config = dict(
    n_experts=128,
    d_expert=32,
    d_shared_expert=64,
    moe_layers=[0, 1, 2, 3, 4, 5, 6, 7],
    normalize_top_k=False,
    balance_bias=False,
    router_logit_norm=1.0,
    init_std_router=0.0203,
    norm='rmsnorm',
    seq_len=1024,
    train_tokens=505600000,
    steps=5544,
)
Below are experts of layer 5 (counted from 0) of a mixture-of-experts language model. Rows are named router (the router's row for the expert) and show model dimensions 64-95. Each number is 128 + 32 x the weight over its row's rms, rounded and kept within 0 to 255.
After each expert's rows: a language model's description of what the expert responds to. This comes from a sample of Wikipedia text that the model never trained on.

# expert 18
router [101  86 134 150  63  87 147 171 116 162 134 199  94 114 163 141 104 139 160  91  94 107 155 104 170  99 161 174  57  96 116 114]
Description: Preposition at. The word at in institution names and placements (University of California at Berkeley, enrolled at), plus near and scattered mid-word fragments.

# expert 35
router [114 127 104 133 144  67  97 175 105 159 144 157 124 117 136  73 131 160 117 189 162  79 116 169 137 127 132 194 137  68 147 133]
Description: Location prepositions. In, of and to in geographic descriptions of villages and districts, like "District in the Central District" and "to the west", plus coordinate marks.

# expert 49
router [122 109 115  92 120 162 112 155 119 142 164 113 154 105 136 138 114 101 127 158 133  74 186  39 109 120 185 131 176 165 139 134]
Description: Given names. First names and their later word pieces in lists and tables of people, such as John, William, Em-ily, Jer-emy, Clar-ence.

# expert 59
router [215 173 159 117 108 172 135 151 124 171 121 126 102 177 120 125 154 152 125 124 163 176 156 106 123 126  69 195  80 177 176 113]
Description: Copulas and main verbs. Main verbs after the subject, especially is, was, are, been, lies and located, plus heading words like See and History.

# expert 48
router [147 141 144 142 168  99 101 124 188 154 103 148  90  84 128 133 132 173 123 164 127 197  74 143 142 128 145 163 123 147 146 148]
Description: Latin taxonomic name pieces. Middle and final pieces of genus and species names in taxonomy lists, e.g. mell+on+ella, albic+orn+is, idae, atus.

# expert 9
router [148 131  74 163 157 152 136  88  93  88 197 120 144 104 168 184  85 147 120  76 109 142 123 159  65 105 111 208 137  65  98 127]
Description: Sports stat abbreviations. Word-initial fragments in sports tables, infoboxes and stat lists, such as St in Stats, w in wickets, cont in contests, Bronze.

# expert 58
router [139 120 167  80 165 109  94  76  77 113 143 194 142 149 144 139 158 126 143 118 134  76 124 155 141 130 136 104 139  96 144 105]
Description: Prepositions after verbs/nouns. Prepositions such as in, of, on, for, over and during that link a verb or noun to a following phrase, plus the prefix over in overturned.

# expert 53
router [135 166 123 175 106 165 173 138  88 113 178 117  89 128 172  43 118  69 117 102  93  87 176 159 191 140 168 112  78 156 125 112]
Description: Word-start pieces in proper nouns. First pieces of words and of transliterated Asian or Middle Eastern names, such as respons(ibility), spok(en), Ham(as), Q(aleh), Os(lo).

# expert 30
router [ 96  92  76 167  96 185 179 136  84 138 115 128 112 107 126 119  96  99 127 119  67 109 153 134 176 192 187 113 128  91 186 132]
Description: Nationality and place words. Nationality adjectives and place-name starts like American, United, New, San, de, Arab; also commas in place names.

# expert 27
router [153  80 115 151 117 150 113 144 125  54 157 102 128  77 151 116 123 169 106 103 176 142 171 166 104 104 116 186 136  68 108 115]
Description: Infobox spaces and numbers. Spaces and digits after a field label or table cell in sports infoboxes, such as the space after Height:, numbers in score tables.

# expert 28
router [167 151 140  47  94 100 138 117 211 121 172 173 131 121 103 103  99 123 134 182 153 139 158  94 168 108  91  92 131  91 152 147]
Description: Plural and noun suffixes. Word-final plural and noun endings, such as s, ers, ions, ings, ies, ations, usually followed by a comma, of or a period.

# expert 47
router [104  98  95  69 152  83 148 127 112 107 178 109 116 119 134 182  96 107 112 168 112 119 100 164 158 156 128  71 134 167 143 125]
Description: Ordinal suffixes and numbers. Ordinal endings th, st, nd and rd in titles, dates and centuries, plus number pieces in election tables and some government words.

# expert 22
router [119 120 134  87 137 155  60 185 104 116 131 147 169 155 139 128 117 117 101  82  60 132 143 168  72 111  60 121 135  68  72 114]
Description: Word-initial fragments. First pieces of words split into subwords, and opening brackets or quotes, such as Eng in engaged, son in sonar, Mar, dis, Ch.

# expert 6
router [114 152 135  72 166 124  90 160 157 124 146 123  75 132  90  83 101 189 133 198  74 169  78 151 110  68 136 126 126  95 109 189]
Description: Units and formula parts. Measurement units and chemical-formula pieces after numbers, such as km, sq mi, ft, °W, closing parentheses, subscript braces.

# expert 37
router [166 200 100 171 137 122 119 141 195 124 127 152 106 141 135 180 138 165 132 184 114  88 170 202  83  49 147 144 139 162 132 174]
Description: Country codes, abbreviations. Capital-letter abbreviations and country codes in sports and data tables, such as ESP, ITA, UKR, USA, AHL, plus president/director.

# expert 43
router [122  83 145 171 121 109 166 154  86 152 176  78 114 139 119 135 185 164 161 121 108 124 103 140 167 173  86 101 155  96 127 159]
Description: Clause-boundary commas. Commas after introductory phrases or clauses, and relative or temporal conjunctions such as which, when, where, because, while.

# expert 5
router [151 161 165 145 166 161 120 155  67 155 139 168 122  84 102 130 149 139 154  60 171 174  78 126 115 143  75 137  85 109 110 186]
Description: Latinate word-initial stems. Opening pieces of longer Latin-derived words, often after the or to, such as ext(ricate), dist(ributors), con, cont, publ(ishing).

# expert 26
router [138 150 152  99 148  83 140 149 184 139 152  93  96 178 109 126 108 147 128 145 142 125 103 177 123 187  62 132 207 124 157 140]
Description: Unit endings, question words. The knot unit kn after speeds, plus where, what, how, because, However, and assorted word fragments in technical or descriptive text.

# expert 23
router [ 54 134 129 115  94  92 164 112  99 135 141  94 105 123 174 138 171 132 153  86 108 142 149  76 106  66  92 156 128 116 118  86]
Description: Career verbs and prepositions. Prepositions and past-tense verbs in biography and sports prose, such as debut for a team, draw against, won, released, joined.

# expert 57
router [108 170 124  90 171 134  89 161  73 113 159 157 119  66 102 113 160  75 131  61 142 144  92 177 187 171  95 122 132 161 137  98]
Description: Word-initial stems. First pieces of longer Latinate words after articles or conjunctions, such as con, med in medicinal, pred in prediction, particip, Academ.

# expert 16
router [134 156 154 103  94 120 103  86 114 100  90  94  82 135 136 110 107  83  67 135 127 166 131 165 182 109 172 175 146  77 114 156]
Description: Infobox field labels. Field names at the start of infobox or list lines, right before a colon or equals sign, such as Country, Class, Phylum, License.

# expert 0
router [129 135 134 170 114 169 128 132 139 136 137  69 116 101 101 110 105 161 130 116 115 164  67 104  85 134 155 140 114 104 149 153]
Description: Numeric-context separators. Table pipes, commas and colons after numbers in statistics or measurements, plus of, are, were before quantities, e.g. weight of, ±.

# expert 63
router [128 134 151 115 149  68 144 139  88 113 112 134  94 110 162 174 170 140 130 126  89  79 123 141  98  71 163 150 170 150 138 130]
Description: Of and prepositions. Mostly of after quantity words (five of, many of, most of), plus on, for, I, and digits inside table cells.

# expert 51
router [165  55 154  97 102 136 115 126 106 153 113 176 128 178 169 105 123 108 160 190 169  97  61 181 100 131 100 110 157 152 105 105]
Description: Line breaks and headings. Newlines after list items or paragraphs, section heading markers like == and ===, and prefixes such as pre, re, sub.

# expert 34
router [ 92 129 104 150 131 111  72 135 156 101 119 180 183 153 143  99 118 170  93  98 157 188 111 136 143 165 143 147 141  80 146 118]
Description: Lowercase word onsets. Short opening pieces of words after articles or conjunctions in prose, such as rem in remix, re, str, h, plus the pronoun he.

# expert 32
router [103 128 167 108 127 121 191 165 119 108 158 133 115  63 159 128 107 185 105 137 115 126 167  69 127 136  88 143  80  97 113 162]
Description: Name and word fragments. Inner consonant fragments of words and place names, like tt in https, erb in Azerbaijan, amb in Chambers, Is in Isles.

# expert 54
router [195 122 125 159 129 103 101 109  96  99 148 133 142  81 170  79 107 112 168 136 125 165  96 114 169  51 160 118 105 138 105 135]
Description: Proper name middles. Inner syllables of proper names and institutions, like Meth+od+ist, H+ort+on, Roth+sch+ild, plus The opening sentences and surnames.

# expert 1
router [ 87 179 168  97 147 122 122 137 210  63 203  66 124 169 159 109 118 170 138 136 117  89 119 139  93 137 151  54 165 112 123 166]
Description: Census demographics nouns. Nouns and pronouns ending clauses in census and demographic text, such as households, population, female, land, it, often before commas or percent signs.

# expert 61
router [137 144  89 154  62 185 102  91  94 137 129 127 123 121 121 139 122  85 149 177 165 109 145  95  91 118 149 106  95 114 154 106]
Description: Prepositions and table headers. Infinitive to and prepositions for/of/towards after verbs or titles, plus pipes and == in award, career and election table headers.

# expert 10
router [129 174 174  94 152 148 123 154 156 125 138  81 125 135 145  91 134 175 198  83  73 138  84  55 149 143  32 128  96 116 135 155]
Description: Past participles and nouns. Past participles and content words after was, is, a or the in running prose, often before by or in, such as owned, released, located.

# expert 29
router [112 110  94 158 123 127  87 119  65  81 116 150 158 179  90  94 116 127 128  42  88 122  95 148 117  98  80 142 123 113 101 120]
Description: Word-start stems in quotes. Opening stems of words right after quotes, hyphens, parentheses or heading markers, such as leg(itimate), St(age), cur(riculum), -B(issessar).

# expert 15
router [105 163 135 110 110  75 175 104  98 115 165 118 152  97 153 135  77 128 169 161 112 171  96 206  80 158  99 143 110 148 129 154]
Description: Numbers and figure brackets. Opening parentheses after figures in infoboxes, plus percent signs, million, digits and math subscripts, such as 385,295 (2020) or 4 billion (.